python train.py --d_model=512 --d_expert=448 --vocab_size=30418 --rope_fraction=1.0 --init_std_o=0.0 --grad_clip=2.0 --warmup_steps=200 --schedule="wsd" --seq_len=512 --doc_mask=true --dataset="wikipedia_en"
Below are experts of layer 2 (counted from 0) of a mixture-of-experts language model. Rows are named gate (a neuron's input weights, with its number), up (a neuron's input weights, with its number) and show model dimensions 384-447. Each number is 500 + 25 x the weight over its row's rms, rounded and kept within 0 to 999. Numbers have three digits each.
Before each expert's rows: a language model's description of what the expert responds to. This comes from a sample of Wikipedia text that the model never trained on.

# expert 9
What it handles: Articles and possessive determiners, mostly "the", also a, his, its, their, after prepositions and before words like first, same, United.
gate0:512468508556511458528488460514471499526484503430515483497474484519487507481512493496466475510508504467505495498496491502491485533494520484493483487515486523531515506476474520469547512477485514
up0:517495532502487488497501504491483469502516503459490481501499492495469506482501420528496495505502501482481473535462504479498504516488493472523474462495514490531488515516488504497559528522529474
gate1:488473487520499487552500467468507498503533469484479475475490513509493475476483510481527531476522506499488500457518496506541451447465453488521525494555522506484513518437469506518484493538486525
up1:510541474505502452557518512473511501484502484492514489498480531487540520494504516505508494584461492523465522520517445465470526532532515509530506545465518502473455492456510520469495483516505519
gate2:516516473522535503520465503489473492483502459535489482483498493445551478535509488462485510488484462493477533505525486461485520519525450478552490493490516532527475495565501538478516470547530514
up2:513517471485528476535464455478525568484457471551527522535493541513541496495480473495513489520513514548500518539502515503480523512501479476476482483510489502463495503466525509503477529508480461
gate3:475513518527476472490510492492548551519491550511499525440534497484498524482485493466529512472503504552511489536479506493526506500498489486478491528501503525528484500507521492480503489501478476
up3:549502554498467497488509481492470491498481481507504468565477535500482502496508479547453505513506476493536483503495464505540512530470479504502527486485515515520445479491480507502525523533495496
gate4:496497534461491473495498517505497504484438487505468500497498515473487480514498493488519505521481527479488542473475482477488495498470502530516493532515495507485485497488523486503544470532492494
up4:480514494495523495475461526441488513516495491485475480478503548500467539497508506527498512453515508522524503558482471493462474548484473483510493486503453466532500453526506515509516491467489476
gate5:420520494525475487535531492490435475496438497500493500479481496496542490455500535480504490511445469463451493497474510465508501528524445539503497458516491496516511498545544447485470513458536486
up5:493453509535518509524501485481496447512497499489521477491502505486517514474469485525477480491472513504488487491539499446524515559517507519500472484503541461512490467492538491512464508453534502
gate6:478485501491510495505504471514435455531516524535524494507516505512497508531486484475522542489463495483498488517475537444580541516512437517515484503509514505446520477504523475450488527503510483
up6:538493494468514518519528508500493450492499457494518506536502533483515509493501472505519510515461478451466504524469548487498495473511531507504493522530507454495479496499486513476429528502501465
gate7:500480463518503534510497512470498535468501502469548540461497464512520508500534464510524523457497482466513547497476430486526504519538512534484507485516497476489524472556546529497516500482515505
up7:455441473489456517487504488437492468470484504470505521479500512528491507524530531448443500492517516488496527474488492529505498502511541498508515500481530524476467478510431508465492483481457525
gate8:506485483512525466477456494531506480504468460509494489492520498496497525521502494483528506489508517484501470490540517533525502501528531526545492468448463463547481488471491501501466511534513563
up8:469525513498494487483518506513472474532497549512497477480514533500514481520503490501526454513501498519491452526477486530474486463538530505457477470551503532486529496500516459517540527537499539
gate9:524540483481548488505462479485524472509521544511488549484585496482477513524494513514491506495474509524510495514520451470523493531544535513512480498508495500504523511477474466473473515525476516
up9:497487439488551533487474489522519522483520543490509521503560452469496519500462518493500524484506465535547481468552502485494513528539510502562483517548563505490488488495493486492456478562501496
gate10:480468456509517530497473520509518520496543477497507509487503499518509535508519485464553463518444487487469538531507455513490491457473521514512478491529501517511476475456484498464526512534457530
up10:489467498545472485499504536511536465533537513479488502522494500505520504516521505503452525494514506520472507485498505538516528502518494533488485427504495500518535491470483490509535509481504494
gate11:515483499497477502464479488512448504498541544495505506513461493492479488503482498497516486494489527473491464478533457457522473538514475494464486505489505477516524515466489510514551512539515467
up11:461530496503527521455509517536455466460467534504528513476444460531487533547531521498474502487487476487542490465453499487532529475520503510501506480493513483558496478434524499513487476515494518
gate12:482487490492496494479506485531539494505498462507512495466479499510492511474512481496491502510506533502506484518465562443505467460497534483493501514473473499493513539526467522517494526539528471
up12:539502503526488487462498520531473509501523480485528502495506499500519502523509481458486516515479524494472514486525519511510527518521503506537470514515524495513518554505490476491477436544483543
gate13:505524506462491501473520478497503509474464537505505520501546507476510476553494492484530539485490500488464506510562484514516513517487479499531467506475505486477501469473483507485460500494502534
up13:507526500508493516490479486513469516527501498529470470498464522479481521521472498514536502541531466513467507494523519484556527488503477505549531567509517489492514512469565491518482521554487499
gate14:500501525434485463503492478458490480521514480510527532488461463515501485467545510524531482492499503507517453442505497476511476519484524539480462492493479529512481461537506530496511473486480516
up14:493516503480487514450497488499525449462513504503448501497453508499527479515540504524473542398482506478482448481502517504498496459523502467522486508497445475481455491488456524497481522503486522
gate15:465487499494503501479522486503455515508489486454495528518479478484500468458476503467519487501513500523512502497453500479506487485525549480503503514497495498487508508506490477532508492485527540
up15:464478508471481516491477509491491480473483505548476487458524516519501533484512486483515487479487495518507492486510530494435514517526465450499451541521497525527483506500543509494551543504480505

# expert 14
What it handles: Broken byte pieces inside Greek or Japanese text, and numbers or spaces in semicolon-separated race results and sports tables.
gate0:525482514502562476498476441483519538524462453488480462456523531517481512427478478555479513532467490494512466534506531490475508530511528468527487516505501496469472536529566469525496507520520508
up0:495499518520506490518481509504451502515483481520477447538497485511508550521469492510530532456516532512520501455480499516528491544506545522484482514474478514508493496454468481521500508530458503
gate1:484501468506503500511457497495505536499494489510487504474516524494481528484511427486533485506497519487527511457541484483509491498511500474476511506474517452477467481512507490530497472504520487
up1:514482472510528567465513487531503501509505513550480477551501518492453517482478491513508550489482497501499508512499462528499470496493523471507464500536510473510529493481522517452509509468529500
gate2:515468507506489515544455486504460516499501475534505517495498411459532533510516462495499497523515483554531549490533470507470493461491483489487470509516458534508502493491461491507515485490533470
up2:511461498523493470518485534503481504495483511526471471497507500448504546521497503463504498523483480533515540492510503506511512449520485498512513498557547542477527488480491506496508514504528501
gate3:469485505480458474472497503456509477447532485495489541508507472505489484482548464486503524467460477504546501516498498544534487456485478531533457481494541521508544492506498457498546460482484506
up3:523474480492519507502523523511484475519495509469534498513511497471489521495498501543536440516491500505544497521512510448445513469526449470481502515457525507487461502463545560514520503484536512
gate4:466507506494495512479492511484456498487527465521501476524526553486488483526561424477472502547512519513494469513515578542509506493494489469506526473499530512490498497528533528516489501513512484
up4:499470503516464506507506517476507499524516525468510505532515495494506482453474491541524482553536490542489469495482493462501516459518508487491483470482483503504475465445478510504512491508523464
gate5:469472522508477498534516519459489511524521489532479491516491466500537495511518503470502507490559524518478424478464526483498460530499495465532501550518525500538547501522467524488519494497488520
up5:482499479441508462489488520470510540471545495495491485501484513460473485495501537492555484531475460515501528490534482505478514534518498535466516514481520530475520463458508514510458485477530492
gate6:515538539457499486484521535491530529546511480470499478498515505449473480496469507494499494500522504513481520484539484522483473469468498508517501513537469510515499524525529494510479505464485519
up6:488523483538472491511515463535530474446461495460490517503487464519503520499513533522469508499494535522503508475497501500491524480502533467493457491523512490493529501474489462489510481529486485
gate7:497519509510523540527493520535511477490499481485517510493485523493482469459508480491513482508492539487478502532538481504509482474491467528534459534490523527496512485475517534503524491501524494
up7:511495500519481482478498511556508526529541552486504520496541520450520479498499485519483503541487466516518512485462546500552502492483490456464500463488509465478489499490539495502491449481497476
gate8:500506512517479491461464478520509485469511482489514455503521466480506533521513506498524507447501520484520541475488473483532460492467501536518469472510460485490529491489527520513523479495493469
up8:477429465526528473464471525530519535472498509476504501515517489532476504493506502501470521440510490517524492519509522500516531480527469526525495491518547472476498496484506505479527494473471500
gate9:489446495498520456509503522473474499463488485538487468524481489511500494502495541500511503507536523497491489521476479483472482529517466505501497513490495504477518524499509521497483481487478505
up9:517480527479508539478464477482478474478504507493496494519532525525493505458499517467531514489510548506523532507486518521545486508492513461549473509513464498468507453521539467493498533493456471
gate10:487514483558521504488510471524489451467511507454461506460469521534527519507457501479522550512496551513504526476532518517496518517493515503490502543469542521519518463481462505536446497527521534
up10:535524475488440488475489489498491511453489501568492468490510514527483458490503520494480482540515511472500549523525494504506537504528484507508532468496491465503531496485502488478502495495481491
gate11:501492513511516530472486524534448521511493528507474466527484471493500491550473464456463496496536501479489531484509503501483475511481491524494501447483516509535456543514512505528494562528468497
up11:511490519519505471520500501505496479496514500497520493523545493518505497502503494506536541482490528540483468539522470523495459529497462490508521507458511508519529485533487499499477483491454442
gate12:526513484527497498521465533506488509502530480483503519465523497463512492522497471525467459489469503527525516495519537518477451505502530489514537520483499443478520500517467495534518484573460520
up12:502512539511465488500491489499506510534518506515482483540531495513485517518505524518521531499508510518540482503526514461500473557503504487522511494496484502466488492515514481453501496489442496
gate13:528505488482546505494517492508458505509483504468472538492512555503524518454509474515471457514553492502571470555502525465483488494455489556480484533493458483518496526471502490480468514506488464
up13:502472467536479475502498490498486538447512509497521496443515527482514448463492531474516516542499518469484479517481481486475487489532469481417507552505539533481510508507480496502503531547517495
gate14:444520425494501515481483513487473516456502503526519470483535526499524533495491515531516507530512481472509472539520489493480460480488438509495498507519553492477514488460530510497495496490535554
up14:484501451502505460469465508476461471512500566453471532490467495500477532551497460528473521503491467499480476532483509506509501489508461549539543517479492502515512485535488460497486502506469486
gate15:527484471513471481467502515532480496510477552524511516490507448507511493508510520524506495493513464510496488484474476516543508454499487492500548482502514497503454526508508465512476490520503523
up15:533485526491491520474527506483464500470496496522498511522474508525468498507516504470517521492477522520514493513485499491518435487505514503523438484479520505524510496520513507538558512495478492

# expert 8
What it handles: Mid-word pieces and "and" in prose, plus digits in election turnout, fight records and score strings, e.g. Daytime Conf-idential, 79.1-1%.
gate0:493498510522514455497494523506488481478476449475485524439529486461534498482521476469502511493456539514500449516489495467524497461488462495525489487488506491455497474517493503521488476523468455
up0:495459519550485465481546532504461535461481469543514477496515484478530501469474484511504490486477510477548514500500456464479472515519514502517502484496522543492488516456512484486506474495465467
gate1:461526495470470513558486494492506496499528482501521472498503517477516509474480472501502460493456494509493497499520474460479513478489527503497476504470474504459497502529528466524513490495477516
up1:479508504474502480551543464458574483481539485492472478453477507490511439527506487547466487464457526493527527560490445490501520520506506529470492530509490473534479484500495527499527510512493488
gate2:460478489518527499525535488523516501486428473478522523497480492476511519476462502483500506529536477520506506503501524493451536482498488520519464473505501512512485522497536515532549481503536496
up2:436525464480542477497500488495513521529498545489500516486529514482474483481515504492458494482467511528500532485503468452508483541477505514493489506460503533519495481486494487507464492509491543
gate3:469477509499497445471508570526545511485494482456463497482532489526461512474501505537536491533495460523475503526548486469541538500504486542469484535533511522477486497467527541474504526534475494
up3:550496510500471504515467496476523548492508539534500504518505494460491524501566537488451512482487502513462479533522473487513485488508505485503541469510499507522476520456491477499514496483484478
gate4:499485531460495546477517520489472456514538521476495496455497499471527513527483523435503499507473527506497494497519526513526532508485490514489528474480509552526486485490471517470484544499510489
up4:468456505541496476533483491492498516505514469445461440526513461530460479462523499519528479497494488491509508507530501471473500491485493503505487519525483498477520460497505511538496487519506484
gate5:501512467478502524519517581473505541538467502517510491478469506512527528502465513520560536482431518490509482520485467489461544512474486483545524490487449480500522494480478489433516524497487491
up5:455491496475480482538525523482497455515481482464483511527452484500516525498517515480466505462467525470523514482506465480521488506539509531490484522505522512519537541478513464484491476504494521
gate6:530515491478504478492463512473540503508509482510511515482523486499505498478527506490502516473524480469504512509499477471520522494460560538499523465495508493482572508528494467510498434491503476
up6:494483524512524475463491498511519482496520517509518518482529484492497534453535508504495577525490472480511486500496467486498468523472473540484511539534530534529500511509464512507542506492537492
gate7:528524492477505543535450551495527496492549516534494518460459541510521465510524494513574485522475499503449479495505499470482525482483459488512493515497495508560497507480513468500545481494483491
up7:476489494523516489487526480522464491466494505524488517490542473559504500539501499430537486479505494459488501492481470497477504525511511518491475490509520488513475489502564474471469547543462483
gate8:495510499481496514483498522488553490515551523444498489498516462524512544449456537508507486493549505513532537497504485506528461477512532493521472499505479487488552498495533513481535522518513472
up8:518493518496504486465507527485561477509488526465513472464472495471506503456475509492516528498489552504459545514494455472536483512513489534479495508502450464474523500465501503497544503459491505
gate9:500523540535510504447508520484491479486481493511460474513497473458507480508499520506494548502493528495464496530449527494510475511478487517521526469522478474502478495534516534514527486484504554
up9:532490540501492507476533511406522510450456447471544512478500508536525529499534520473508504544514455530544469526528468499519499508497542477521486480509467457449490486561489478460489485552465528
gate10:514519520530536514514475489488521486482489454497470481477488504518510509505525540501495508540447469498497477495485503536511485495470478510539450473491518508485492544512510494513537478516508509
up10:492474479482505455512500480491496511484466469466492516501552513495530466485520479492461464491496525500508500553508536457459473512508491485533520504513500519495489533473437460507498485545480486
gate11:482493511438474488494558502477479490525493482516502486457501486489520481501450463519508499473431478492490485489465473483479502536531462512510483523494480516454462503538525498527505509459488481
up11:467494516536488535488495475508472469486507527437499511514511488486536449445478505511468501453476481506506480478556488519547525503467464519485520492507500513556505462482467525521504513507509489
gate12:515497506470476481508517545471527508494499525497483534508501459469516490529516495528459495482489459499479530517491491483509532498534514534533498451461527508494529467475482457491498475468488502
up12:493518515493453494517553517504538445497492496491531481505505445504497487498482522537534513523527502504488491478502527520472500508486498515515507522493498472458514500506533519502560514531488481
gate13:533508500499510486495461495505493495523522538485554470471507485508496450539550484518491515504497472502495553447486517482522473499485485481477479503530525490505522444506483482456531510549465527
up13:474504498562432545502489493477553516501448504488494462492511506505498539467512496469486506515486505492484447479500503549496534435522544515504520482498490513517500471489472485492490488509510513
gate14:478487485514490520461504532542516531482508496493470511445494473504530483449477529545515481499503534448490496514530477490540521505490509508504521484509505509525532485463497501495475491529497507
up14:511481527493491503540471536513485522489528477467526516525496512453487515538522529490491506526494497527522507514494442512506479480492476511507526464527496531467487510497467493505484488537506470
gate15:494478545507470451526529476541486506518515475516471489502499530492506491491547508505552488494450457513492489503494550491486474561478502518488516562503456513514518507486527476514527517521547470
up15:490533480465509508517492484555544452464507539517513495560464531527469504508518508539504505512513549480481559481453468533503529489501497474489485458492480439561467523541461555478485497517479483

# expert 0
What it handles: Mid-word pieces and "and", pipes and quotes in track listings, squad tables and author lists, e.g. F-uch-s, "Big Sky", priest and hymnist.
gate0:498487498523508504445528524525473469542487512465498485505481521485521466542475512510510496502527534504493485511484527483542476450475520544484519510471520475542490506459502529534505492485511486
up0:471515463508483479498527487454480521543476485550479497493515480525519500535474513499493469460501494511534507517463500492467497512513497525518515469508484498545505468562445505512509568470504474
gate1:463494519514476503507523463490481513496520519522488451531527485491486513516515522471457511462532536452468522494514501498463513479536507481534499513472521478531524470569497473525515508505489530
up1:475499528470491507508491499469502479533515452534522509521523510509432513536491535497488510499509475467484502555456470476536465503462500517529507529492518535541511497503505507519497509479453493
gate2:448515460510542507480513497522510475514492464533482492544499477531516492507492528480513528459505463506514510454528520513545531471493501510475473517538504456493499492464521473519541483504546493
up2:507510492496556495459498511513474504546485514491538480486490505507491493500442496500535509483517454466532541477504527524464488491504501524524477451521514467500485523483497478470483513516504471
gate3:514537478486495505484508515466522524509508521546504525471505509502494499463495483461499505521532482518514528533454551552511552472472483514504482517519495496483475448530507505537524452469511483
up3:496521476472517462456532493476492531558486511501495442512513507497465535501504488502488482517489506486492504508494538508486541509537459500518524484488496510492480471521457495489476470489503523
gate4:514517501486475487497549490500515485502559506505503495550498533477499472488515465490474549476531459488482508535464463491497478516493464511492477506504528484508503501535523435471563497513499474
up4:467463510519495506499458482486461525482496499472484488518525517520517480513533518472550486498504533461505467498506486509501460529520532513513505545518501510530520491502514532499502445461509499
gate5:533488500534516544434477458502535514475472468533491510513500510502518487488474460515471486490456512504496507493528522489459524482523481517476487517526514525525518471513466503541521540527471483
up5:473525524518486491530511511484509494508488500484491460506532491519471519509513517491490493510471487452521511490525492482497467460502518479472501513512460543520469531534496497471499463488500519
gate6:473440487481471526516497547500504531528485461460496530491475518487505493471475543496485462526497541539484494511520518536499531484506481489505488478505477447478536489504471505535500553486479510
up6:547508551456493497470490494524484535537446477497531503509548488520471491495514530457482508481502491497485489494529539483454520449500491518490486539505466527478471483473512533518550446500474481
gate7:493477496513500496465461488538501492493526523506497516478502514546526488448514491507518534495467461475537498504488504512523454519520533482503490510479493472488471535477539529489482483541533489
up7:520455487552525521503471532512507508469532505488465536473536488443514474519516467537504497456501439530526482529534477474474514499479502476446503481476508461489520475477512498468497440438516475
gate8:495533469508485517519503503499456495521502529524456505487533514538485501487475488515486516523484465505528474543544512551478522503483490476512488521507520503501458557493510453511490500493503491
up8:461489518502467541469507520552461547513491527521503547509492508505496494477462503514470542513546542521447501511499559477484507514514471515527518517466466483532507481507501497484484483456515505
gate9:487479509496505520492497509489496505491470515538484468507520493492499511447471504501545507478508534448508489499488524483479477497542515468527491491504470521477525481492537468468548521569506519
up9:511498529512518502568475493501489482454491489498427490468457466494495487483469476504547502468518502497518508505511463482530492530509506460479502478487508483488481490486529500510489480451510522
gate10:513480484512534495484481472473518494531525537504473497512486442505529510478474490547507515466462511530538496486514505491540491493520508520486509551523490459502557525479479521528500536477475532
up10:462476477500534501520536514537455500478526483472512515503517498525469503524504458495476505491509531503468511523500478510482500516510470489508466460520485492458564499548503507513519542520515516
gate11:496487519493490478485488502456510446500514513512496480505508512498500478477492496465501477498445521468496513565488468512502554496502475471540497504489479481491484456504474485444532506511521535
up11:516511483541478517475497475506502481520524490520549505539520525501484512530505522538477475553515461501510461516538521491480519498473462495509463475483512516503560520512519487461495482513484476
gate12:507453512497523493486494532487533496541539509454562513510497519484503506492538511507500511508514525535492521536515474464478500515511522489502527539528553528526503540548494464499529496486473544
up12:512466486540497489511497477500512507510487502483512502515486504466513479538455507461518552468502483508482504557529501428506537509504523543465494549489484497507505510429525490529482500519510504
gate13:489492587486498523523486472496429474467505514501501530504500504538506478504425513542521501475499504532507497491503501474502464508530508494568463521538498492474505514523474493496516536517489481
up13:537493504521518504526497511477460516512486493489468460519521523532508509471506469489525489461493503522548502539518542510476551524498550508518467527483518525489553502491490513510542506507469498
gate14:471506522518544472510485519519499539483494486497480531496502484522504484517478501524521510514524527512466527524507513536473459471512468450501530468536491499457513525510481515516500498507489465
up14:553491465475493513468464458528500541457510478486547508514484503519486499477434479463548514530479447511481484436525522451532544458513515514466554509500508528498534485475482554477489527530522485
gate15:480530494523500467445474503537558547518456489449473482499475485500475462521479509432476531485489470529513465512516517521446540511478551536448518474538510506493462436543477513535485505483473481
up15:497513439522484518519495502488508492513518498539521457495467514486473506512494515502522509509532503470529493536483485473505550508499508526509533488475494509452515502494519522469464507473499480

# expert 12
What it handles: Spaces before numbers in road names like Route 129, plus hyphens in compound place names and colons in infobox fields.
gate0:542569451436499496495524494504490532546489488494513448492517497522493432482529487560545463489473521499509515472459501578512499498510506496506507476537498505506483526518478468476498520524475515
up0:532487513472516549524460475497523514475477491481473528524486490552546451468499507537524524489446503529511504493487507521504519532496484486480544535542548508510517485490533522537503500494508507
gate1:509531440488543474462508503559485504502501475510533521467491505449513493486525519535533516520548496529458481506445529524517479493497471515510463459508512535495498502538509490521529500455476521
up1:521485501475510460510519478484494519505470496496487522486492500473463480533492510528497536446510503457508476487530509470556499505508510497447489500483523478513475490516552473509559492498561552
gate2:511515485502520525526481496463503511500464465544513510501529492549454519497490521526503503540495475471536542468514512501466499497496534523492509511472493487510490508507536520470535504463515534
up2:507484506499555514520477491555504577468504551447508437501502501473503492520561487525503519512516501497491496445517467484470494470500469507512479497517538509519495509455481458521504507498484520
gate3:534530487468521523521490515549511509495486498490463494458520509518474526523446518541498524484471503495537485514507502503536545486509428515470488488505514512503472527470484467503504544521497496
up3:477468503553474519508479533484525502505552493490498497432465440524484560481483524501493467493540524533473509500517546490507487531514500510467480519469510524470518516537458484497504496497538495
gate4:490531498503512506515522552506488489511494523554489499544446519501476512479466513508482500479486503535519500484503506504509473509488512498474513462446492526495518518500467476539478493522502518
up4:465523488473511500545483458517512528490478485487494491537508512522513515484481489474506534487493534468517485515542519528476493486475432515508551494464507510504451470514474517477456467532458457
gate5:472513500529479518506502497534477530489503476508473492513542527493510539489513486515553514499510490548457510536530469495539495520494522490509485473480479492518517470474485505507486512512455476
up5:529535514478502479499521491491510481492499475507540515523499508499494476471497464539495503497480478490548477495507502491554511481492489489476553531497500481531493509494496447504498526494481529
gate6:476503503482548492528496482503482509502490492463491503515550519513507515538482481491514532525521512464518496501498498487510486513458488492519483530502454464511516488488530515514481487505506466
up6:513449505470484473473528494471546479503471499467523473500509471500496512460497526552434523527504528513553511499514523495507474520501458487531529501506519538503522509490475495486530516490493515
gate7:482504451501550526507494481511523509529524497479515476467468480518451521520481495482463514501471518466505513479555487512499493503484482531539527461513509489495504499509521495467494491459514522
up7:541478489475483515545447455521496457524501495463500454461545497501475521506501485492481489484502452474512482458496502498469461517510528526503482517508494496562517508494480477532483452525488539
gate8:536515513504462498482512490511513536477511472483528528502509475505493494485500547569521489440523501559527533520505527488486482485521499476528510469489522502508457495534447472505448525523473516
up8:489455468490514472532493476528488476501527530481462495528512472492505509521523499528498509520516532525473480470498506485540496523531557468477475549496538527446502548514506511494464517517498484
gate9:456516530440492470524452475505485462477433495509533512464493517515511475527515508498456517489531480490454506520504532505456476491498460516484533518460488498527497499482514515492520492467540501
up9:478430481461522532516516509540499459534502515513498513528535498521498504496459489528497497503509539492479472557528512528488514531461497516501474526497519520531497478488495489498536477544513492
gate10:517507526495522466497535498540505502532526517515510542497493512521512487517487469534499429562551486509478468491541497504502480518504500563538498510522521478523543492479476454470495517438505509
up10:446505522534495472517449547516509507486472495503490507539528534469497528501478514509474477528516459530519500518527486531488493507505510454558487546490503483528490485498502499492515512501499495
gate11:505455518504504515490470491479505512526476495504470477519447501480505518523488496501488453553513500504462514488544525516512506526482516482480534498526499472481531523493487510501468482550518468
up11:549502514488501518507507487561469528500510449538489523493492503498535506450523547501516524556518493513507519501509448519464482496519516486473465495475503510495538487523506497480471501509446492
gate12:511515490501537464464498479492495530480533495479505538484486502502538483515488483473491533500486527466497491481515538546516514523483457554486523479499504540501479509489504470471489514497497473
up12:532492501552521489470488486504528521484517548519486480507507507473513494473489488510485499529524476444502500510528545522451475508546474533513483500504501488484487474497529469535448505518499513
gate13:559510520527473480521445491535516493494528513412477486518510503498533470466461533505530477494513524490510460530502478493510493475473505516477522525479508502490513477490518478498543485522498503
up13:503515509532491462532514516489485552511513501513471492503483464518527461525484517518480471505530479567495477506532534485510487534537500503499510520514509506512499477525411495472497527491492471
gate14:492498505485484524527495517522524488501494487419517474485463504522499512510462494506522502487544472484466477488517493497515536481556493541513526538495478498483515495488498524515469521480525484
up14:489510509545502513578556538500515506537475525468465508485503563532518525518498510510522488485502520514518487536510516494544514481497496520530470458522492458508448527518521477482515519501486539
gate15:461508526510473466526493507531496503515458514480515464524476472502512551513500504478509513477516493474501458517480474463504496560519474535519486506485476500488497523528486555492529469513465474
up15:457498478536482523511529477499425496500547522502499509503510491493492451524494511463437476514481516524511514500525563485508511494456504506536507507506498518499446562518476515493540449517504489

# expert 2
What it handles: Digits in coordinates, dates and stat tables, plus blank table cells, initials such as D, and word continuations like Ster-e-oscopic.
gate0:490468531469444458533491529463454496473521490502517475441514505556493443528478530500520450472461517484517502475542502475524499524475511500494455523523494504526525475450524502507506533479488484
up0:498490468501508529499492471478515436471495533492502499480523518497538540482547530504473504504472519532521509451518511529478484491546465490505510527469512537462444523481506498501522480566510461
gate1:477508530527496487470545488575478543525525544547487503528516492528539498513501470489543507525493471480509519503493536461551509503500510489525459503478539565509522491546485475487507510446491481
up1:523518473472487486512467507506521509528513507492519461541503522518536504523462470472543509523484525513525503500523510515525517498495529510493488481454464550485493490556483501476476490512502523
gate2:520503499472537478494493471523504498481550570496516512524468480462485474496470497503547514509526491513503468476514504468516493543478492500484476526523526517483548519492515508507521519455526506
up2:495496505527498495503499513551497512516497501468516497480507475422505463483462489521519517538523470492500481477518463508462446512521517514515521529538508480487519523545486497504491506471499487
gate3:515465505484486497491492486482485481527525476465537444480499492506474540495516467498493520509535488461498549510493537533510509482446502487491467491498493478484479521513486489506523530526524488
up3:441541521504524507512509563570534483502532455466478489529475498493512522487475489505475467482453532558479541542499509491494511521491470506453477501485499456494527507524506452493476509534504507
gate4:480487451471518493460454512507532524519486509507501456501500516473486509479499484457511482509474481490548528507507504490441520565501492502470515482487520512506511499486543484490483531460540490
up4:509526500514518500526492530536485522513507459532506489500495537479480497513507471441515436462516487502528514461494504482498498552532502483497518500496530481549454502516515506510475506538499491
gate5:486467457524489491496521498483502538539485498477482546476528501489550523528514451497471518535471452433533506483502524518478511547499510500483505459512527535510509515477525489489559515501472508
up5:505484493486542508488479506470545502462485484512472522524489483519542480489515452518481472528459494491499501480467514534449465495502491426511496577511502482511499486535504482453514506479484533
gate6:469527458495472505492514469532512537453523491500530485507506484472476492496492493485485501484487530473513542484470511554528494478510508505556496466489512487518459518518456482497487491543516489
up6:506477483502508482519473462476494459556507501490533505476475508492507465563521519420487473512522530533516518552510541538503506434464469525516489506514493500514440502554526518528527456493502473
gate7:507459505498504507557525517498511477525453483512501462541499504503538538497513521501521501502461525510542481474470444496498492517496515500516505526482549522511524515516509477492489526532502479
up7:507465503505586541520550501447525480476527498485472498507524501504484544536536499524515525498503489501503456531490488507489492520473502482480486535546525523499469504483483455521478506531488508
gate8:516505461535492504522487477494514504430494459527489456501477475541535479511501506501506502474479518503511517535545507503479540490493494536506520481499493483465527503475468474505515552541513499
up8:489502515534491526465523505491528547469506520522468520489462450473501481497467497467484493538494495442502524516548503512515519512503490504519545502484500535469518515531520489514523502498487510
gate9:483483499555488517503485557531510503517514509499463481495502458521494512478517494534519508501456478496442475532538505463477475479502482503530510467498538466500472463510486464462481511491515495
up9:501471505546503536511530498515477520493481501528493471543511524502496526489477480491525490496511523496577498505498488488497470479515514533514473515496505492498497488500526465520519516520532496
gate10:488493500470487517504508540518501503553508494490473505556471488484442488508446532464476484488483510454486438468494517522483532522518502515461506478494471504460493499456546517491479469479492498
up10:488537513480471486508466512478529523445447483507514473499491476481482535502517570485489473498494486532487497483509502498448462473490483462533533492523507522506492514480501482527507474479489499
gate11:518499497511491519530548535522476492498495476528490516521517506489512481511488492513510527464496502529481465506567478499546544486513468518472499492526538495494537519507505501526523539520481477
up11:503505508511545499534497442464498491512493495449530499479491505489511475524488485478484506471525536525444500545492508511519538558544486505496526523473489496459525503475489476522459474476465518
gate12:478527525532470475549483474507460512480476471531505560508486487493511470498488486560453514497499504441484494443493508509488502481475494466518512514500516502493540510468462533451471495530462558
up12:471495494462509503491513481524482504503510508574530551538487497488528530503463496437437525516502488480489523526492550489514474501493500491546488499559478501519478483550509496512506495499505481
gate13:535465494493471537507524522501492506427535462461494487519511510529470506497514518493491480492472519503486482485489505510518509497467508492513491493513462463508506471524502542501529461477518488
up13:502476509501480488454469462510513514520532493492488476498497495493524516510541508488454502521488504511492542513498536497525459514487496464510474468520496528494509501488503495494507490516495528
gate14:535500485521525508473566449455478483501506511457434513500491481479485510503460547488541519526485506502482457470516508482507514529505471499473484489504504476539518537468524516488477510509459494
up14:491496527507505507455472489482494463474521531519526513479519507533501471538518542497516521556480476516531538510539492490500473536501427502469480515534501479541535506500498427508505466529518458
gate15:525443501466503482492533415555503523490506493471498482518501516514501491470453499508506459482512554482498515519528494477479480539473532470448493495484490473424500508458505515473491493540516551
up15:472494459504492517450528523475483462478501522488491533480523474523549464493528537522531529516462503501486488464433478503510491454534485483461481475521507514516532517498509488497515489485505515